Below are experts of layer 5 (counted from 0) of a mixture-of-experts language model. Rows are named router (the router's row for the expert), gate (a neuron's input weights, with its number), up (a neuron's input weights, with its number) and show model dimensions 96-191. Each number is 128 + 24 x the weight over its row's rms, rounded and kept within 0 to 255. Numbers have three digits each.
After each expert's rows: "mostly gets" lists some tokens that are sent to it at least half of the time; "gets" lists some tokens that make up at least twice as much of what it gets as of all text. This comes from a sample of Wikipedia text that the model never trained on. Tokens count by the router's weight.

# expert 9
router:127131193089175086127133063148119169153124134135122135162132130140190142121118123104095109102163180136142157159139106111149131148107155069133129119101089147126086120137160128100136119107130156121141127119166154114173139126098159121124136099123117138144162107152145154137099126113156087171
gate0:152156100144154107129120145128161145092112105167110103146105119158129113168136130060123154090148152139160094126130166143127119084116188121136161154104129138127147147130095142109117127169151102109135127135100089133141141126088118123134180099116099122122099094101123120142158171101130129165
up0:115153104113149137135136136174126119105136157167129123108096118094102141125123118161092104151122111142130144122110118102125140113137069154145089125119139130150112083145131136125109124129125103086155171115149124129109180133149125110124117158123147136158153144150112131149131079116080105142
gate1:164121144122146114125111162142117138177131134109139157120162111129145119121116153090145155092125142085118137130167115134131102085137145142150090159098148176127108106145126103135125131139098115106120151151120149107140129139120124162129146125119118137128093115111135083135097126138104115151
up1:099105130148134134095116149159116101142094119154147134115119129142140129072145173151153097114128139118103107134078079079159124076113158098136125110138179112162066100092149116126105140141111136134161120129086181110109133110139104141146104145147121100111142123141182158141125147125087139143
gate2:097146100159098137128120136142144158151143111138165124138122116162120171128149099158124122149154122135137141131126108095100120088149117130108126119127136098093136136103121139140091127121157125106124108129136111106142119148146120141154139183097145113144081108116108148079124125132133162111
up2:117093129152091108094114114159125150126100150096117127169161135116102140128159117100086104139100096104141172159133135122120131109142115088084119141123126110128176118106126123111075155153168103127168129143142115086175131127131157108125098161106158135126082143135084100116165108126144148130
mostly gets: "==", ".\n\n", "===", "\".", ").\n\n", ".\"\n\n"
gets: " |", ".", ".\n\n", "==", ";", "\n\n"

# expert 11
router:125118104091111139126117123163091120119127151125082154142146108089111139191155165134127101115148113130120148181140099085141119159160108139140169145107118140085200116169117163124153144128096120144078131115103117115097123138079124116125105120153126115162138165112153105135158084118159163117
gate1:149126108107099137115135139186128156122159122156103108105136085132149104109115106150132129112145127123141098109117178146129131121167140159137132144159111123120159124130123125145102111162150145088143136119094107154133183087131100162113123138115114137138153102133120149144117131126121116116
up1:149095140134079146129150145137104126116157153123106112131103144122170155144160136111142128113103159105151121121177130129142118132105117178161084117108101157181127137112133141098169134098081078118160148136125086188098143140144133146172150140164126091091140115167106119084130130089094067096
gate2:129103117138140112129137182097115095144111128162098128112106140140108129126140152132142156157116155170121160126091137183101131124161117091123157116151122134150109143128137120124106149106111139179128142153135134155145097146110161146119137150172119156143133115060121078111139132131119101149
up2:170116138131130150141146145135143123125124146088113149130109170135143098135153121121140141107148119120135100143138111107118111138113113159137128162144144142105121115148072113120134137137149168123112119104134157119147130163111091114107132094152120102138157162104123121096080134106138143117
gate3:144105124064112120143150108142124088133128186127124096126111138143108127156141140131135101113154144083115117149160187139134137105118146123141140121166093121151111123161121107179145097129158114102082112129097120107094100115109164124146110116128127111147104127145143093119113148133142184149
up3:143121106175122103129065114129156134126141142099126135125128138123109140143075135131120131114121119129123099181145168143102161077165122142144151148118081087121109122122103149139172148133112081117090128106157163066080125130126111121100107100122107110181136151125143121106107129130117133147
mostly gets: " at", " South", " At", "At", " New", "In"
gets: " ", "2", " at", " the", " from", " in"

# expert 18
router:154132139137122155122159142115075135182097148151135133146118102128123154108105115134155140133161129175119166109124139092111155152115135116139125122171133114124110107128132134131132130105111110156130148158110143118136127135153103135146130137161102151117115110117123088155154173173112136170
gate0:109119169139166140133129128134061100121133142113143130100168115171133101159122129134141133115112135142117091137205172127143133106092159169108110122166106106138150136121163164142148115096145104132105140117141174097107155144117129091185111135160132124070111120127157146095106115144129104148
up0:088153137100154131151129120144127130129157141108144133095136089117081139137121110110167130171126116133124112116151093118098085131156124110117186116134129118115114106158158114151204120116094105094117109106105129136063119124062159098144111125140093143151149124128119099108107142115151100137
gate1:160118114154143163150150138102133125166129101131146114115134107099137137174137108105128097111091147109158152121160122111159071160134143134114147058152141119130141098167121111158106084101110138128087132124146134143145130083128147137161144170141146137143127091105127121089100146172141133088
up1:148139143124169159141059095143173081108125128102115133123143118116089122133143128100200116138093138130127115113138161138119177119142139133100156108118122154110153108150125118120121157133122117120163134139116107130095116130113153134127129121109165139128121106096110074143096126115105125107
gate2:139122106154099117086122120116090099091147143115079129095134143136155133126143122108122091106125108146092110102157155126163095132134140163152144138100139125138075163124159117133068133105131175100115150137117087133115105128109101121150154061102126161103080145143101145100152115093153104113
up2:136162133120168095114111068067115141177158148128101109125098188134133158128164117110125117135170119114137127147110113106116141101134130127135133161157141174169129103163133164091123149143135125140148144121139126129145124106157094112124145094101138141165091153123146101087155128135130128131
mostly gets: " |\n", "In", " on", ".\n", ")\n", " |\n\n"
gets: " of", " in", "\n", " |\n", " on", ")\n"

# expert 5
router:155142087112120105153109138094137110105176110110111083116147160118096156072140096134078150100113106134143114090141153124145110126150166103137138124124120150154108135136102147103128166147194090099153130152109121128151156146129141156136048118160102099135135125152127129132113101110117127111
gate0:126140106135149098135128134125136141124128149130106150140111165164121115180151148151106167100121093120131114090138123093138099108127117136105128110073117090124166202131107149140181129076111112127131172101092124096093136136080176167144140154140155139117139064159101161099131105148155094157
up0:117118125126117125162135144140102117116117072119101146169164110100130121141089140111097164106183096145114114107126148155166104134128110111134133106124148125132156128144157114135113133109137131187138101171067153122101111101146150117137144131148106138114099136156119097143119100111138107116
gate1:131117131176150161125109101073123127117117178113142127150152082182133112135179156152159121155131129104137103108122106111127131095139136162091157113126136147136145098073140076159105149120163164130107115119141096114128116125107096120115086128071116103109154152134116119090078126131135111133
up1:137133101129152122142148155121105115136119131094126121124091119155142140191135142154126166144145121093115122136138153140138129118124103117137136130108154123110114085132158110104128126113114102124151075160087156139123172111151105101135140118105134151131153115129133099112096125105125091137
gate2:155096148136140164155080137149146107166089102120127158110121116141115132120122132144123091128158152129126062136134068098109157158106153093149118155077134101108138172144103094110165166142146170114124151117148125089113101122134124129162153167117135118121093115137083131119128145133141117132
up2:058153152138112165102127136121098102137097116143137157131148130139105153126145141153115137133128107148121139141120130132121087162137157146109134113131085125166131131162116148152145096109133098117128196131079111098107154121145122113137112157122145118127133092174120086127110099129146122119
mostly gets: " a", " A", ".I", "A", " III", "น"
gets: " a", " A", " an", "A", "4", " I"

# expert 14
router:154118129112127114101131129172162129122119124044133129135091122116068111105170112166108105129112128138160088161110102110137103158136161131107146131084131150097149088128110143114130147161104138159113156129150145126180145132161113161117101100130107136171124103133157113129133058134139125120
gate1:144115120105169101117135125115139151110134126127163113119103067153139099089169137164129151125084172165052110140151124094108084117110131153169107131166151074137122155100129151141154118170122162107082146129096127097117159116128125079138132117111104133107097094119099162113153120143112117149
up1:098113112141094162118135130145165141103143122098120131138158113112144121082159110119163089162076164135130095126149119107122117108112094132138157094168147140149095131114161156133151160175116108120111152094080151105125162143127085125132102082146098152122093133124141167096156162161122144100
gate2:141101119116172130138127131121110074156124112113110113109111131089140160124132107161122107122135090110115140146153116155130163130127162138126120147106136112129112096136118133128081149148100137138119101182114083122126137133128128079118081139125162131090116101129123129094093168146098103166
up2:079114105160150112120145112092115159143131131134166168154177128117110175136126082116147118133151138157139129118134122154113129119175124098117132108102174149119127160130102140128140130175149122104167139142097145156130123109157161124124134127116136115131136135151156162126061101150128134139
gate3:149135134127100096138123120124131167118170137154148104161153154183126146130109140153163167102105151143123112120104133122146117141114113155109119135156123113141132130155141089138126124090122178154103109123152149086145133121127130123175125130141113097124129101145097106107176159115144117138
up3:099134129154114138107103113143061149111119140139126140129080104213114131151121164135114090134096146056133118143099138130123119140157152124127149094122116098124135132140117170122114116104114122130130093115179167122170104153131103136107176165163119135114109131142107128143132100106112142135
mostly gets: " the", "The", " new", " The", " their", " its"
gets: " the", " The", "'s", "The", " his", " a"

# expert 1
router:107124167128118170119092110112143148117123140170130118112186145124097137131161140118110114128075129149153128124103125133179119143100091130139138157118136085148107111134128090141100121133142133083103125104132108170138180105139168148129106126108125172156124099145142107125129146123118157137
gate1:126113124120147150182161128184107079146115137137152138086132137133142127109074140159170131134098164108154108121148146113142148130118123096152106187126159117134152141134131104148103152168104117141096117124132154120101122179125126166141118146131094142138114089088158108174132132151137091100
up1:129153139095097141115134143089127112171089091138130141124169150120180118123102124122118132120108129118168113090108136151130127094153126083146171154144162135141156138165126111150100105157135102159155149110149144159144181159097144133160157145114139147151098135123122110141129107100134120127
gate2:127140144130125121124142087146155136175175145145141109139114097118093105167125167114153125112118137112139129086146089120102175097165159137134151146148152090132182111150104119131107121108130121182147095153156122117141120134103145150092073143127113155147125121132154120135126147113144176147
up2:171140148117125154120124140111118128087099127137134129163143116150160143167098139126123106111118129096120145128106114134123130131155128092137109135092143145131123096141141108102122118124181147103081136115124146143141138138133210066162138146096142155133141143136104152132122109130081141112
gate3:167129155140134151101151159149148112095132135122153118122133136097100124117183112086124103104148101142101133127083111097140111126146104099149131095102108147146161121127132101103168160121103129150144137143103154160157169122131101112128115187123097133089143158146123152142139161143141105107
up3:117118151097113125183113145137176166153168135106071130129111128111118131092103160100170135129114135145104110135093142184118118140149137142123096130146123166137103120105135203085105120135114125108116124105132141133112075134167105092150156112166108142088117114114159156162108129122120157104
mostly gets: " \"", "%", " this", "\"", " these", " some"
gets: ")", " \"", "\"", "%", " this", " one"

# expert 4
router:128114122166125110135146128120151095115141099176137136080131133143142150124148133136133125125115179124085139114140111087100135128171176143113122155126151095138164107152126157127140114129114122191132126124132126155128142128110146125166101125112151106144167121127129128133132148108157115145
gate0:129156130173150089154099119092091137116124135127132127127153108148156090108141151136171143129118152071133134106133108106119110133119108163113100108123158161132128072106124133085145110130098140163148144129139104144139124127128109093122141149132163122154151077184105095090130124114094125146
up0:132142148141163142166081125134123118147120098155120140184124151188159124100140154127135159148125096138164118127151127149105116122117123131105103138064173090150141117101112138167098128121162122139109139114155147118143164110107111122125145113097112128144121166094090145113135117138144128138
gate1:117081113120138111154122175148118155142124127083104129114125146144062143100143120109179136143143129108129114143115136127158137142146146136118135123115180189138152129134129093148112137119187152124155147079146125099137151126123152159102104124126138125135120130122123143150103118150128139077
up1:102166114107097118106137145104129121106120148135107108123084062074124146099136154116103153105129126131152129158124115122114132134173168086113167117088138129091180132163119159134112151089121158140104178103118137114127113138150114155100082116123127142090067124156156115137157145148135096100
gate2:148104116102149150111101125109134122109133111152107092132118149107125107109079134148158148164138125083101148132110112131097122112137114135111113101131105105115134151111148171123112118120101170043107139124098123116156074162114115137128139123112117125147140127095104191138115110103147168106
up2:104123127111150100143151152155130141113122128145112141090127120123092120121114115117142120121162179144136147095146095121153106131080137125108124122127130100130140130159099141114122136093112130149157109096179135118125108093084108120139160094110125108084136123163122121101113149110126094116
mostly gets: " by", "),", " with", "\",", ",", " including"
gets: ",", " by", " with", " for", "),", " of"

# expert 6
router:089112114163140092145149145090129094108179162097141099132168159138205117149144143113150107128110108122145147145110158112145113123128177123111134108079203157135135181134107112137142175111137112075175098102144093109140198136112139134127142125139176096059148164138146130134116102136116141114
gate1:135098094115124123131100101087091118117146153162152180134139152102133113073113102151150148134113114137170100157085145109123122117124107164138127120164167127082131124101115108131093158131113125130148149139145151135113098105076138119159112117141172128119150139074110115151127145139098168161
up1:141111116110108116141111104108124112137123171147145132122130163126124101142129158108110177113159177117146146150128144127146101110152107128110091107127091118136174121115135117146118132102138135161150175130151110148135118143087136135110115140150187157162141086115127152119096150129110194188
gate2:144112117165108138132104104148123134089169165111142139089128120119131110125146093096141164145095106135149116117150096115111144153121143155149095157151131169118083120140136104149140095161151175169149133128130151144093150121139102084155137162139152145122146094163138125062135165151132087149
up2:130140138137153149123121144137107095118141134150128115105092156161118146157142141155107118136126148128158106119118082104168139190108149136100138132126121142159107153143100113120170104152158130143166125150122136119132138107163132063091099085107113111163173153130114149110148109096095104101
gate3:142153101144106128139129112111150120157143100135148159150142103065140130124113092120145126120120131145208121150167152136144143147118118175112084126116133115131151137101138151119131104122142119149142142100109127114123115095129140135124127104069148095155162074127102078107157100098121176155
up3:140166117113123100107132160105071101135128156119134131151129132124106124125153127135104103120168112076187147115122150105123121125109154124136092126160123105136100149134096127082136126141148107139107106101140160123155132120107161132119094115140147167130145161123123167096153106136118119111
mostly gets: "′", "°E", "″W", "″E", "°W", " Coordinates"
gets: "0", "5", "4", "6", "3", "7"